Weights of a small mixture-of-experts language model, trained from scratch on English Wikipedia.
Size: vocabulary 8751, 11M parameters.
Below are experts of layer 3 (counted from 0) of a mixture-of-experts language model. Rows are named router (the router's row for the expert), gate (a neuron's input weights, with its number), up (a neuron's input weights, with its number), down (a neuron's output weights, with its number) and show model dimensions 0-127. Each number is 500 + 40 x the weight over its row's rms, rounded and kept within 0 to 999. Numbers have three digits each.
After each expert's rows: "gets" lists some tokens that make up at least twice as much of what it gets as of all text. This comes from a sample of Wikipedia text that the model never trained on. Tokens count by the router's weight.

# expert 1
router:562575524567516454461445520548505556492527549561566466488500494519531548516507505541504494553524521451450511443450504513449410525575541494507507457489455555495454568527525513536533553548488447476474489506523498538520433456515515568473436510513505465530549572456465527497499537547513506545514464481569440534529547558494511460489463453510492586467522481494497537479570479468562434445412
gate0:472466486506468469506452442565528539529545515498491407486574476493610475585455546503524470463536500462608517575564488517559496497493485508527455474521502451512488549509553514458501497537516507460467521437490537471519533491526449438472524480492545459571565518453480482554477485430537511517473544431496497547508499553409535502493505473503494516582507522469480487543573570508457473529427
up0:474481493419522488481482550499527474509518535517485545535451545497491519539512500503454540508485439537545511553556527533489492520518550422536505544477514531434536538485453466504478542532513415428524457463506544491498502545486518568514634463483502532529476512547487611516554435532419573539480488521472478466520468454524464490461525476418484462565463448466513573521530486414461487548478
down0:544516518479466476500480525423494431507510463405556522432558517569493480514533502539515504542568480481516452545596561487471477514524558520516464482532443480541538482501466521494472484510512493498578581526457511470501448491504500462557598441440504502557428459507465498515448417481491532540480509520471560522523440413478531515499522434515541503551492507492525578503441455491491480533583
gets: " for", " In", " New", "In", " For", " San"

# expert 21
router:546561601483505513416510453550483454528517496572475476517490477549456557513437555487441476546479524560471499527486466510465511515514484508492535509460557521555491545447570551521486499558512546471478575549491560456520482448485551498432537503493467556478481545428429544474461497435512580472493515495429483463490411518482480567570476505496454488502537516489471527484466531468508532427431
gate0:449541498487463519490487534509471478492485439445516455472553419412518493541493518525451460536568516553521481475505533526469485501567464469512439444479529528470449518513477499417557442564465444508502615561463506555554509493480500534461472463470481500457539465418520508540464555473523493522501554432443499523563496445496546505572457513573442429432482433461489510460471504499496493488497
up0:532478544464479516541418476531497481475559468530439476529511438515475522503422509489517508478473535415475562432495510497445505511463552489575448576499484395502518526495546414486516500446537512526547482502535498486505511561549581462515497530482514458562474527478477449484529488554445475572487533489574506497501482467526480533522496438459543524498491538613531469459520404518507535532422
down0:415447460500446559527443501621514545437494529505477546477474475546471415545585503551515518523486475450574512510418496506526456487510488450508467496465497508542486546530521461466447453447560501549466540498476524559495428467529547519486471541443493485533497432573561497526491497558544440420505538475573475492413523492519524528513479470514485459533473544517522468527510451539525510494537
gets: " ", "–", " (", "-", "202", "/"

# expert 62
router:575536539528507446476511490547469572528551501538495549441449471477437532545538530517537554546425523524458482501512498441424560504583563526465572451491469540535456533517411528487539457477497517455505517536489511472514550472527596499463387536468480514481561561472428564455492505523557495521501484531530481484466520533530554537489507470498557502474465516466519486459515545497544496441449
gate0:507498507497462555576465485480516553479513453460558551533556548439552523442525490522604487474505434487490522527493517591452511541506506500524499507466475469475488531512494515453529475529542498541488508495499463515486485451532418589583484451529532519644443510463554528540435447534437518441536470480481546542537496466497540545529507536479482472540511495465467566486463511554568452477475
up0:527534478550523526509435478463453465498545529522491512452453543453523447508475466508528491450547473518582538527522508494453520506553486478560582484457461551477586494483554449514571556486511506480482540535471485435511461496539481475596460520523430477518419516529499434521456549517433408425563482510450504477464483433475442449479514469485540554496555509499493470512602521539480506476514
down0:522522471528518565513548432482429517470503536493531535515487577538535452517469494523468559442587471522540428470492483436466475518484517466572491498507546526476534564466523544425538536512548470444466518412544481445556495512511436492546506562461512497477456515518508424522494584417444465484500494496483529484461533528513576453539473534474559518500563504501394533531516523501481537532444
gets: " ", ")", "4", "3", "8", "\""

# expert 47
router:450530551534524461497425453535531526465524474487485519474525459474445416442551509564425455431435439428514491515442539495406485446508496546507486465537479477531508512457528482562535503531495436533476477466529488505477495437534507526505581499462509463509383542517504488443521482496528482513445503508520521375491532450523479439487461454453531480490484548521516546487515481446522482555431
gate0:483513506412474536471469551532513541424472467553565508380561454428422494468557443487556451466544480459518498526513524516525537478434449518486503526480497504468505423482520452495551535455516497456569544457525505479502464419465448467521498478509498487486499503519507524497526522502457576535491486553529556484508511510552496418435445496416491518517504474577476506530550488495509610481535
up0:606499523452431525497459514453527467486595446506433520540538435541526534493513514407521515478520495393515423481466483494500530504554474495580512528477458496497583493399474525546508498531443449562498509456538447527494469518512449463411480518494532535496491546480534510550475512528468468497532526524454448518474514504541538491537439472492425515469446506484499533511535511473461528564425
down0:389494504469536585540586486529508555503543500620548449529520522489488513514512483555498472555553463487423454431437523465530476494467518523602515476454513535499507558498529548467520438494494473452521514518469534454514447443514408506488500410461482530536467517482462542534512480506520501559513548503527499491510490477499467493536494514430507443463490563443423519519549448494549537476488
gets: " in", " to", " from", " on", " at", "ing"

# expert 2
router:572515526532500445462492477548474566516536469540494558426440494488426521539522550522534530557456495510457487499496504456412556527599564538469560448482465547548465545511425511500536467501493523460508507541474508473496536487512616501455414525452463510478554576485418555465495524527542492503518482518522472452469503541550560530491505460503552489460456538477520486473518528469532498461420
gate0:534474487533476526470488497489505495512534502538550551529511539446486508552518525434556498458452424497500479475515489533530491449506538526575478560536457551493586495454564445527478512448534470453527526419530483453492490543415494445525571408561553505561491485422489554525508489515501436537464479487452564493490579500469507534525455518459467470438556563548461539496470479493448438533443
up0:493464542534528476547506546506504471558444551461483454560521553476495467488521586486518458473494485409533511555559455511507505503500526546417520522496468497575535507484515502504543575511517462493478484522438570498546532498536508474530400439488473483557489450493515490502460446521491439494467467428486557476476489444453539558513422560454436494501442487474447566476490444435515441490584
down0:417570501430534480502519509416460449520494482439529494472535506539496512485475543530460537484498458484555469470533504533538467478502501451446457542441473537511528485524513493510449478509477474449489452472578530488502474542496450548488435514502559631399452461548504422538405495507462540433476513458518512458521505483518554528531550422499482527559506529462485495499508518576453457495564
gets: " ", "200", "201", " he", " a", " his"

# expert 51
router:509451500539506458488526567543452521536497512495508473414499520469453579551464522529541551535441509544465555467525510445426573467567496542464556445485480538550502479525488509515559418480468505470465536557521567519485453508499498528475467530493460571465550550526431509459486535545509458484476455507545520528463434531503534453469516512460562489574480505439536557423525508432479553439457
gate0:538502582548493515518452517522439520516511511589398590540538459501460472532446500477437485495493474475568506515472507463492531528504491518435516452482496544505533512480546446563446507488513500555533529502533509533553430565471444516476532471524546432507454476556544522498507519564589470544484526476507497562517426532517498438524516463588464400487503490528456529495555530509538495464423
up0:535514556516523445469466490466510538473524532510505572438547491502559548469507480412528485482455539494553506521515520497528589473510468523483471484476462533498518480526442474573608465452510497535525527553536469541520532471505469469478507437471505556435481509565502523424424532509490531518492477572486517499523469475559481490517543528443492479480498428450447467477581597443586569445478
down0:543460472437512468497457466503520456495495492416539514508498561451500531514474472527528455498518494490487543522522497499496540516492516558561487482489472524398532415515499492515518472496472499581492513459460526542436524497526512479498534461476488558500524505486412469462449531467522556511446478604413567466416493474568497578484546586470547545592522422448473503475503516551481486543554
gets: "1", "2", "3", "4", "0", "5"

# expert 27
router:569523534542512469452531493551464569512546477536479535461447496466429534532560522534509557571451500510466509508492483445439588504591585535458539445474476509531473541477422529483509478468507524460490525533485511484515531488524604481452427540473473507478536578475426564448490507548536496504524477509542475465454504539540570536492512466507558483457469537455529487467515538483546508433436
gate0:521518548497438508520476486496519467480397470455440507457504490507517512481460416507474407460457522464482465504550522479506421494492594493509502472437486524526511580512554505509487505542537511502478552550513465496490411560586423499492547464461609434472440409505464475527549473523475491500495482545449534538502535529541487501556477477555531509473451497460450507539570475510532532456485
up0:531517567448494493544476507599545538490503503527441459542544483507488485457496454472495541462561446476464491521566514480504486443499580512562479486573499522486517533558508519464472500483519491485502453574571441447444447513487478507478564493538442572531542480468439454547581521520500543449578495522444501503458535513549495496467464451534495455474518521559515429451451597453524486561482
down0:508498516426499584554506589425505472481456502520563440523518499471542517530464504542516435519484461500442462509544492554493510520490463542514469473503547508511548498448456472410473476567465425471530440524484490437499441505488457540552486457495530482543524478539488502503467494478557480493504468500410500522507500506547495576530453448534514564482515452566449402458544578433470516505583
gets: ")", " ", ",", "\"", "3", "200"

# expert 36
router:407485545498462480505513427442483442519460469446440510463474426523491430495470487551487439425556456493534483518532571541461461424497468452519443549482474575484475549548484575484544520591468460518433509478550499532465591462533500531500482445486492490526463518550487531521522432490417487508531520499467481467570563440469497479444479455512457523509512489539499482494506494513530497569467
gate0:509528510533460450406522489502506518553506482499450444460536444502466557485432482428451498459431465542519486512536532414501538513482557464510475516511574507533512548473539516516524553461488444531518486525521507456535463464568541499513551574522560506474563488480458536525512489492457465522540477459504585486422547468476490596451538501436464418492515405506442431500429514505481497502490
up0:534511482473544435516509477473514556471506523450507496500445452530510500444484458478478450472453540411465469538505455511415483533590541517548521420500505457515464605512446504484477527535512408567538415465485501527461487511517532518459506557562518495475525435548487519538456500502529476502540478498497573495494428496435439425526497515524463579492448473467469514552430502529568465522528
down0:501500539498471467482515494433509509473530484585467419542467568496497434531420516544471452504512500498512496479468461465526480529515442458477493515474495491536494516547468564394534535399476512516495519508507471482585467474486551471574488498422490404484545490485467498507516517484497588569457550523548516490478535423412540506571521485507511444500468532546533546480549472432431491466496
gets: " to", " of", " for", " as", " in", " with"

# expert 17
router:600482482476480493492531561482474549487591450534533462476521465499453511417567482431422558545558433479513513458473483453501539392547547519489545554463454522474432510519451473552500542530478452501488588554497506518462481548514482545483492522467458501519519463540503493515503544495516559442490481502530483416507519590497578504461566525540519444468445524513462517490514529502462473477496
gate0:501444586532576486532538448483442547537466483493436530494442416546526542504498554564464512494512484529524483496511476461489526417473454516494486542473470471444479522463527460467502567492513520573487489482535507481507521573464488519491545491436478562423467480461549548523457502527520485457555462451496475447506513440457562505519491500480427530448365502471440468569483483521521457435506
up0:478583526477553533450510498443504495496513492464434483535493475477449530542534493549492533549470549527436442429494432493492512534535477459478564575514458433438485522450507495520538539421459523494493572386521451499503501451574488437553563497554491498502522497485481454529485601482472487495561491499527500535512515565528499483448535500505506481510538471528481447514522414440495598463510
down0:469449514541490516458552495536516517410502463542485509514523562465503537493464432416541516538564517491525479516537476521516563481523534496527562526451509561528550494545460548452502513503532463480446455506541515460462504504517519448540420561513504445533509503589461474512586407492551465508540566533496507455509518515604467561528584504526545555448441510480513557492478488559494503472556
gets: "a", "n", "an", " w", "i", " W"

# expert 12
router:511523521470452536497535512511441496551491450570412478420479426451479510506534486504554538537524508489482516535566473525558558559487564489480475441458448461522519525506478543546459516483457474455531563549521541460477554445485464485445523531483510484538433501571487523491468493514494497473569498427531477465554534487453573567507463451514511529521567594493522527489576534509552449502415
gate0:519423549411515441542512442531499573520539477480440439445475524574564518486463519518472473497534543456512523477492426443585500528516448564468471539504501510430537473527517475516535425478486440573500516439488529486500451582474472472479472476466536523516519525501516478549515499482498488502477545509530457524528482448519537505618548479538535531516533585490472471415550548440476503519473
up0:538543479488529553513508415458451498422564528495577480514532566413512537458492522510524445448523561579595521447485473529580540395492511547475498481485496591501507506552494525480535487466544479506501544557500526463599496599534508538439535475528491519554507513541515524485474452468496532493518497542537480450438508515479499553461501493441474544451463557479544540500522486491488490478495
down0:560442506437462474550503472451528547538469526545521520500450538489479542538517470492604438532486409461526434536477528582405493479487508480516446459538484563560470509510514545441509481449524536622450516500452461520470470458503506463519522524462518484516563433500465491511569469497511463540510445503478480558502448470559495535502513502490430474498515504486512450438478506520492604555499
gets: ",", " and", ".", "),", ";", " or"

# expert 9
router:455545541495438500541479528420451491501399564475505506525458491500526497532523476467534462450509536510469524480516521478474453563442423537496534439514463444468493470502537489510567490455531556471549554414490557532575491545506475523425555513488442462524522501542568567580554515488490460457549549573518494430452511499539461445489514530534522491465523480552494453496534489512574468451530
gate0:504484467486520442494510456549479466465422501528493470499510506487507521460570492484499414444561535482515496541552416486498536501454477481483491507487541383442562493503467372483507480506558537529521508530555488534529525457482482470563469511491452442520544608468526428535468520445493469488468434507568494571500496463529474569491508470559467466557550519479501464521505515441503503506583
up0:489544468485541535409533504476505479500533492488557524515462483583517500515467488534517499512504460508505531493459479558543554481514581567469476424486499465488505535555492543520541446481515485465483522567474583518516551510519464523552553447497439546534546447444517531484540486435513411532442505432575483528557578498559441472455481517501537461475498498457415524461528565451441505475427
down0:472493561529533549465490500535462446547551524514465514557482443427546487484491541539570539521497522571472503516453503477566517508494463527564427468515521507541511472477522474533569476465532445502488425505506444499444480496491506523516552508461447588483533492523523561486483601528523539409483500421469392470529552509478507533492537542475550489449439574488550506476551504539532552549525
gets: "s", "es", "as", "ers", "is", "os"

# expert 16
router:582498518517497474470522508545472587528571491552491542435436523481421532517540550518513553572449513514467510483522504447433570498592585506468529438473468530534493546499425503503522498482485500458518531531481517491524535505506600487463416530436482524469538545484433560448469501531531507515536496493531442476493508550528559536509526475523588515467476562498522509456521536464552485459434
gate0:498484510490485522485470535533583429517520465499502415523468552497524485469523536462540506516563495489569472543410442521575421489470510468489562502554476558527495451451510478491503511484501470498461551436578596449506481521470496501452580468530511501535484432451572533524561463429574491465505536507515536515505448417506555513528531496466532509535515505536432450450493466435487526549526
up0:511555533487517538524524436504513570513554498486516477509513528462470530487499361519547444489497483537486537479523503462470493496494471587539542520526519453434432500492507461528471520483460519484517499505541486419549469522518531464541480582479523460474452606507453585517527555566418510491482526449531515523416560557531482527505469467508512539504561418440560477453521434491517479489475
down0:471502551498509473480512487577540563453556495467546473507561504431397516515454510496448516500563482504448541528536534517511472522585519517469520518508563499479466506461481556516539482473567417420525455537516491489499516472597536469467470468457469541472501593517427578495491549528523524500487487433514531558455522457516510474458449570621522483474447495483510484515510470458480472457521
gets: " |", ",", " ", " |\n", " and", " –"

# expert 31
router:583529527542491480461524513555464595503558479559519544453448522480427503529553529533513536574455518501461498482503494443430542519576562541478542454466477536539480546524436507511523491492514506470511545545476519474515504483517605498467386518444453517460558572478427571444509527543522522518508462514547472450468486555531536505499524443505530472467467527451497488499514529482536485425450
gate0:511562450502511568481473477535560580493425484480536558487471555436500520452491478466541523526526510481543551487469513467516473542407559459526448591535460510498550474506489515567507442510540508560430487445518537489447475503508484472495606499487524536569452535531555488522398560505474546483480485473499501517545536515496431499560505458530409446510492530472470509511546552501520491473435
up0:500449466548503450389470489469524506483497507517511452497481470519479456510497438423540543555602512520558547512460490504477515511439474512507482506448453522482437447423468502504434495533528424455402531466532452462536438484457482519462525464465450519528572451493502497525532447435475457503523476529480515503550501535440493591518558459481462571472502529463511528502424538491477571494539
down0:499494530504528437486498511502501537555544583514444530533480396472618460492492527548539485514545536542498466496546450502561507427490517501472477478509535539505451481491534509586457577541506538509488485499558459530522492456570576510564439497421492511465438532517513427505519489519596480535512483465461548460492489568482444491537524496491487446462460499505430524466462500510522449501412
gets: " K", " B", " H", " T", " M", " G"

# expert 23
router:547437496408544499459550518534504409519507494437483443504455496517470458483556537436471510467480506532493520473474433535479416505554487505492473450523544466458545579566415471504472488452469527487485547476495415457454497444474493545520494488457519552590550505482534479419445511473507534479439531518461535576541458488530491508435491450497525535499503529437527525468463482446517521577473
gate0:446460503454533468434480498530461488518523540525581511535503496501441433501475524456510511482439484477564503524528488492496473540477417457503443461535493518424507517486511442542613486466522506570541470511511510456529540480482489484540495458456487549491562523480532518484514482480505548409453404477617548572514472500475480539542506480501488554492449463480480391548536514447488498579529
up0:512561477551487528486527544455552435495513521547468568416494473481552522536479501541559571513436438556504493476526520580494482507489491481474467483459529520437473561530553483554467494473505505491505431557502482445493541472484556536570482443502462494363507422460462566499498535549487454553492459566449529512579516437520430523464530478501520544471529509556497509484511492516439497518518
down0:502521482471420523485445440459485518561511500506521499500570575465562473435557578564432503532545495448499480437508565493517491491490602504517446512537501490504518524478469475560492449461465464525486449523503520466550536470499481508561472491537487500436469528522528498421526468457394511536562507446465537438594517513469539408456496553533502545562473507490539545499490533478458527494517
gets: "\n", ":", "-", " |", ")\n", "\n\n"

# expert 19
router:522508436508562500523542536479417517526501575570544493532462569541447526536567450556498551527536425448487553560485502489537503474431519552480500571523522478513567485528554454445543521490564510520580534492475548554473444539461478485570467491537477523554472467535611438520550473536476472516558468519466501497535444481518439477513527540457484566470499526520526511525476526496530454500521
gate0:451507467507477504453533459441538540512529478486529507528525492553489465466524502498461462463545510424459530479526551471522523481511546474480553502563524533532530487444543520505517529536456420457569504397521518538515525586404494473595474497477505556478468480510468496554446505477459534506508608466433500509551588500539402514482528538538467525479488504556544472479440482524494419499457
up0:538490477495481513556543553518477522494523530440483560547539481452476486514509466545457482537481472518494577525464463588457549500497407502475470520587463536560524479499462526515493444457457507474408488433493560466466521450560494495478500462480526554513520510478496459557508566467518517383551547501501535536489509551479491543483477502460544590480503440456477530431470473436577459560489
down0:550490542550467489511473577484481527503489433499612462464506458487470543472547485469558476487427525534453543450456533475507560536531491564467467460458493461509493545431511522521558570519437553530517524575468524571528477511494482481545538503539474534470429495493524527409500463549434508501477420579527492477551461495488487461469522490502561441543498534541494470471517452506397465518469
gets: "o", "z", "el", "om", "op", "os"

# expert 40
router:556518514547489477453535513551469589502550468535521545449449509471427510538545523526523532561453508511446517493485520451442546516571577529477538485460479542537498564516456502507541507507512512467527521519473517452509528488498611494475386515460459524452560575482425559455481515527533551517528467514560466485491504567538582513522544446520534480463463504459509480486507531476555500420435
gate0:499471490512542521531438486507501454460563453497537502506487507564494491456481479483421536410481542401530504508509466444528539516485606534475476531482500471461499542495475506467534481571547475562449533461497485479535525498453500527482523481586517477508424440431534458585479471497515513435588430557438501501502509474520524478468488421562485496470513534519512496512555524475419537575557
up0:491468481488445462453519483582458526484423446501494411544552504546476476485512591416562535482521491504545504485448530497484435449518444508500471551481511507544510524495519464469509475457502461424468433575493474549521494576509461518480549546445486574504522466536543511515401463560479506611467499494512518518472527451497461503531581531547458497504482535525529537465461465529539463563488
down0:468514460518420523562493527454554496520482471475453542534486538516422484483449506510576490527512457545504464433465453504500550552494459577488445435466519569546484478479460449566461513485489523487535503548484534557482517552465526513480568532469432512506490423408501497499477493536490526521527481452523561521512501487484473514566562458507470448461438512499519579505462588477455379507531
gets: " B", " S", " M", " T", " K", " D"

# expert 50
router:517573486477558497477485532508495526481562487536495497409497499432491542485470551443545505509472530537538520474438470470404505559538474532516568453557579529478552460453541522552566435457482555470464501538516455480507457494534567517584463533519522542434502541419472476476476477500453557470516505502492459484453514565431470504564529546480543455467503452490427512463531544485555536478494
gate0:498461523468494520542428499491589499471468566446430465471532574562512489517486503581496487493457515493504513481497436595563525562508531543521476489479554515500448463490557487484557488489494543443522552472494447471575411463516483491540477541519539521501502452430490503554511559427540541539542492551533470472472503487553481530440546458566502534440486510535484497583567456482433530472479
up0:531552547545501499496492464421517493443475409501534519461526441478446504455535469557435500500494487485515637563524512473528438527535505487461466501497494565497459504556467543499489480494491466451562509559513485459463479427518548489492420498564511494447465460393433480453482460474503484569482533465471505494508492522520411448555453517487483476537480449466544471556483508476480415488515
down0:461417465536524532476475481507540523493497454518426549542501513550569486625478542441477495512542526437507545567453536515524461521388537558527520464434504442480517547465537450492451546489520519569503473510554555509523495454506455560502389437490451555491515492443506490498506504510531532461496523496470491462544518516531505495462491461430560533506542525508468501491409511455436490505480
gets: " ", "0", " |", "–", "1", ";"

# expert 13
router:428498377518529525573447530503474521482539471530487498502520550496498542521564492492502583476530490447464468462459590476563440515519485569469504556490502461537514562491478434546502557565581445494525529538509582472477497485549523487539555514468445433495475466518514499557487497523481550473567544540519449439538474481549469519472543528492527440458464467521464457520448532452515472469555
gate0:439527524473561453545451493556426468498518502556486536509479532556517459480522513492477552522463521490391463519511489479517525499478519498537452547453552508612517449466523463527457548533452470576570549450471559464470465452496510516519520424469502479543453508540464499433527449520479508528517384448486490533501503493562476515489549533614523493548467488558448529475515486494555538478508
up0:559511500400541542525543523473459487507391523522485488540493509536541456560530392506514502521515466471478518514453467461474510455423507527490520523541573404524451467517539533498417566459477512542522496513577501536507576534541511559571439506483448504467517500548550491523465462435533544444517478451490462466500496559469475556529497469518544513502568459488527520518513457451537450471530
down0:493573564507472518560545531550517450505474443547479472567473482499482488518509494569506485507521532505503457469536526555588525515508595474485465553524505489532542439613474508534542443447447500475462494550501488506406512529515511458526482498460432475446528478484541461537536472515453484469457498531439438548483475530544478498466491555451468458446556459457536466514490465489480453617556
gets: "y", "k", "h", "en", "ak", "an"

# expert 30
router:502487505476413538493553460487534433528521502575487489548464542491459499519515455501490447489453508464486472500515525614495557433501531515487450506506450473496542587530451556460484458465467504485460478438517432439460549427461502477463498520437469479562458477505477494549541499533506467469489493422499560469564466433477538584527575449458497522490548443486475545510553528447522480483425
gate0:528561420496527493552564494500489477509599478503487550500487515448549508456463414468482494511506604532464579480511496553491491520448469482478550471546491562543498468491517435489490452524420485503489490479425560397505485497512606479506492410439499557514523450527552500525506522444541476479561476451524527427556503482448497520522530454482473439457453447501528501479536514518483522516481
up0:529551462455520543495539423533473457488477477457522461518500459478472498509519456444472535506515490484545429513547500538519532437466521471525526430513537486433436422484594442550450571459446462464485503449535496454545509563511479538498430463466507540509493487465447444510491541475514566556544518488470482504448461496618464517471461476517505515516476408605487485475568528488539517501480
down0:470520427536493517482514543456562494478572520491505530504495442516481533437449491472467449416528562524465510611537527597486510524453470519492525511529483517480506487537498510507543444501393510564506510502452521465529511448522530494567496421528488449501549517501523557552478512509530494450553508580504476497392552538456486468556476502552530398527500492439507448483483475445517449498494
gets: ".", ".\n\n", ",", " by", ".\n", "\n\n"

# expert 63
router:473494534523485505460513432481443382526493424521496515434465425475527465500430496523496434483550494435516440514524510623469535489505507414507407586484464557547478511552447537497505526575456483511479493449528525558459559468543506503521490481519512446510466528531469508490518455486433473500463518497472484485555515478456531480461536444533474558492476481513470491491499514548554433572476
gate0:540538459552492472475515502519466486592467456510485500486545473527466569565532528516487599518502508472434522490495485485501476474446484493549474572480489446531493461486461554526543453495509501426525528498520455466507532481455548458466575493531502538530536474478469574500535533502580477536493520490537586402497475523493448551491458528473479549470524463601525421598492494521415509475567
up0:532453502448531563563496471517501564503477461561527501465606445485465484542540453504514495478495482499503578546500514479487460490525513439478498559440552568506477555534396516516532538574536523475467488548509511521529487534484490453506543493536500518561539523523498508487473454517493514429500445568520507521468535477555460387524574522497460498519569467472493495578531605525497432480450
down0:475583497514500457532520476508516479512540527523494480526442494506476418508502519487443438430439493460400520605510509497468453499479466488449520431481552439509469520494594477551487472487497432564502425480466532493518475527553471533439462429387469493506481488491543517451465481455445506447484532504505502557555467504497515511461467488507580526532451445487513516476562442432469539500470
gets: " of", " to", " and", " for", " in", " with"

# expert 15
router:573507531530495479470522499549472560514567481545490524437441505485429532532530544518512530569447532512457497487488481442404578502595562519459543445476482523525471528498443504485530475475504530454512526519478496493515524494519605514466399533452455521461548558480421578455501511542543513505494480512518458477461497554542555533497515467515566497462462527464527491459532537459543485426434
gate0:505569519515473530590451539461522461483525520406499451497546543547492502435512481500515501527537539477513552537530503486527492489379447516534420482525496408535508491514456488512502480492615495597569486498507526559516446561500466523544492487500535523543436500505419488472490505516450513553579511434481527483447502492525492485507520527519561484521493475525539533605444440468483473507490
up0:559438521481540450551520468548584441450439484448542468494475579516485560459429514549433466502497501490489506485508468432487485495487507490523555514501457481440465523466542564437576522540536570472477578511520473566454552526476441577480496458428480477483462521455478421564462469481521491526490517472499502541534487500531467560529463460509501529582535544529529541553481499505489421465494
down0:524412448471497440486403535404470509444480522491440388538514514463557489491461469451514458452539492506505484494504487474553485483461505500543456498499510571495547501469462476534524566490547519478490581486554502529506515507484478534469470486516524468435493431450617409436455484465551419544534534467500498527508503528509505516491476488512472495557569454560518494477470489538522471576527
gets: "1", " |\n", "2", "6", "0", "5"

# expert 37
router:545427447445449500435465443537567426487535459544591489466446591484471520513578426469469511489502498452478527412475419541513514532510502458502488582491493466456561537512440493509504510466494476501502513453476488422469492437513498464507497498507518516544527513440448471525455516522528482473431540463532556469522499443563499508507570530470434529543457503569539517497504549534558513469530
gate0:435490538442473538524541533495455449476477501526524510494472445447537556500548460475482524500461442521509561414552585502476555510500462502537522547427515462488537551493548543489522456485495553461512462496528454445519476461469480463480399527461529522572450494509463531519559431492480485548422481503500494499462578487522519437515446532559421539559476501478511461580485507471566585505523
up0:496514451495493459528468475531517504601492452418530495515452545525492441575516515472540471522526403537546485430535477502530455502503543493470487523476443528566528405484425540596521558531487483499460533471520542499489492483549465508484526525423467442488467484596483471597553522509447550516511558529543557520455481460572542483464450496474532472479517525515573508549494511476477513480509
down0:533523545523579455507555478573523423496518531493456491478459437510509518455508514449466524434494512451495521504466455536459472488490441506482479485495522504499537490534510510449496417525463467432458535575424480570475472473487543521557564509504506512493507466423508418512420539471553481433446530495441497462478454517485541530492573444564580570476528517477427479484500538503558501565448
gets: ".\n\n", "==", "\n\n", "|", "\n", " \""

# expert 46
router:524461534437531506470537443531577479493506498477549502546474482470496537533530463516447498460595492539449510452428495535504491529541511528489415538443534476546519534515458491427452538428466443484474544521485490422526434513420481453444511499514546491487528508479482511428479577463534583485486514475453558587530502479529472531482518465580435550530505538568560527468477503461551509495526
gate0:458432517532526478556504495432503481467567493480525533535454451520491478486477439482451555477468539536431472443462483472505566521509448487545484444498532509532485470479525499566473439471558495535539531409452539550475434507479518485472525455514432530506421437436516465452502493483500506427550599490566586491480528503544483524553497452489471531576455481491465412486504469464461507508446
up0:526485522482489521501509559527476475514525452533510593606517470565550526529521522592473531480484451569520533529518485566566458503516518425491449515539555510481483477560523478535542489547490561468490476497558495494534508544505464410430503523510526561546524522524543539575522465579446498560502574530439513488477503460509519492462545519563501475487500495469491474541604498499603531490507
down0:539530535398549449451547442536499523552511473568549494470504504554486549536511475535515571470438474505549493565503566521534526513485501570550565445452509556510510502547541481542474492455612509479514513455501578501507503527481500451490484576486496513494508575497540514517498515489445510515498522491493418450577543522451549484505457505477476476413461539480536468497584484560580488498537
gets: "-", ":", "|", "\n", "\n\n", "=="

# expert 14
router:560438408464481507491497543409476544454492561555532464467448574455473523460582515464469491540459444472484517526554568514499554478542471554459516504493478509545494561420467429451542520494539522497469530478477449474484467569532496548510419506486436496442472472558523527467480547531552575479542498519502464413496487515486558453498540480556521501439537563551503473496542496516497503511482
gate0:475453522536447512457461396439499550487527521511508479489540450489557444480515459495510440460505492500473434458499514489524511502409511515435434529471449480530529413458499504497517478514545471458427563515503464471580553479492484516568543496481527505510484492517540504490498451492478496438444431478453480480552517496508558512497557499398567528436518569479407509510515439493497509607475
up0:507441445512528495459504496442475491501500529490468492471487461535510492548454487547550480587541515473456453519492554507536568511486481549486486495500441471481472509570476504480504568557550501572539468483498535539504396484439524500517509468465478464410493555530421544468435489496546511413542481506495490540471498525510464539528479535464523493505452400565514476555500435503567375444479
down0:521524530456551498505482529478488428462438537523437446511417513452524517520528490437518471511484480461474546580523453530517488494598511542487529470526543643515459501514495456491478484544450485457494463544501463479405486512461560520502480537466509523519447494509487474510476510566539548525536550487527501539441513442469547538538382501577421457541524476543578519496471493486514482501511
gets: "a", "ia", "i", "o", "ian", "as"

# expert 5
router:551473563533460494483503492511485499546471436534475483428497458475507562472462502516554536524456535551485532536533533473414549434527491559495480424559506517569538476479510582506505422455470512505452520525460436519482491554570517483507471522529520522447527572447440551537493514498553539494525458496565553497421520542485504478482542447435504415459473435533476500465593536476512519524458
gate0:584533508435461612467509494570539424547534448467495485509530489503491584473491557505544469487482515497502454533455510501541495495592552496593556479530505481555513453513495529517577453506425512556518518503465465462501562487515478514536408534499495532521540540548465492573483518457472473520543506506521441456505507549546492458532468487464539481492512483514426530441539428501452579479457
up0:468447430546461579456492531438533541451564513480445478496469485521453481555490496481463485443489428438501572521457485488550475487481515491387481513474552430531484498543541525483461552481508463467437442536528535516499533504525530496506541591416429564452441488469475466500616535512493501531486514454504519471474469470513478518512462522455460493511548570482493568517542489555485511558505
down0:526494490466500542514491494604438493505468454524583439481562509479573545459517570461489502478496517540561567462514541522471561534527474479535434524533475579458636569464472500529544422473434528533483509500515503497521515501462471523468521551570511474472504530544458543509463514501565563524519434498494499479471584510498521469483514501488516499492467488468544499528482580439559483497424
gets: "%", "0", "5", "6", "000", "3"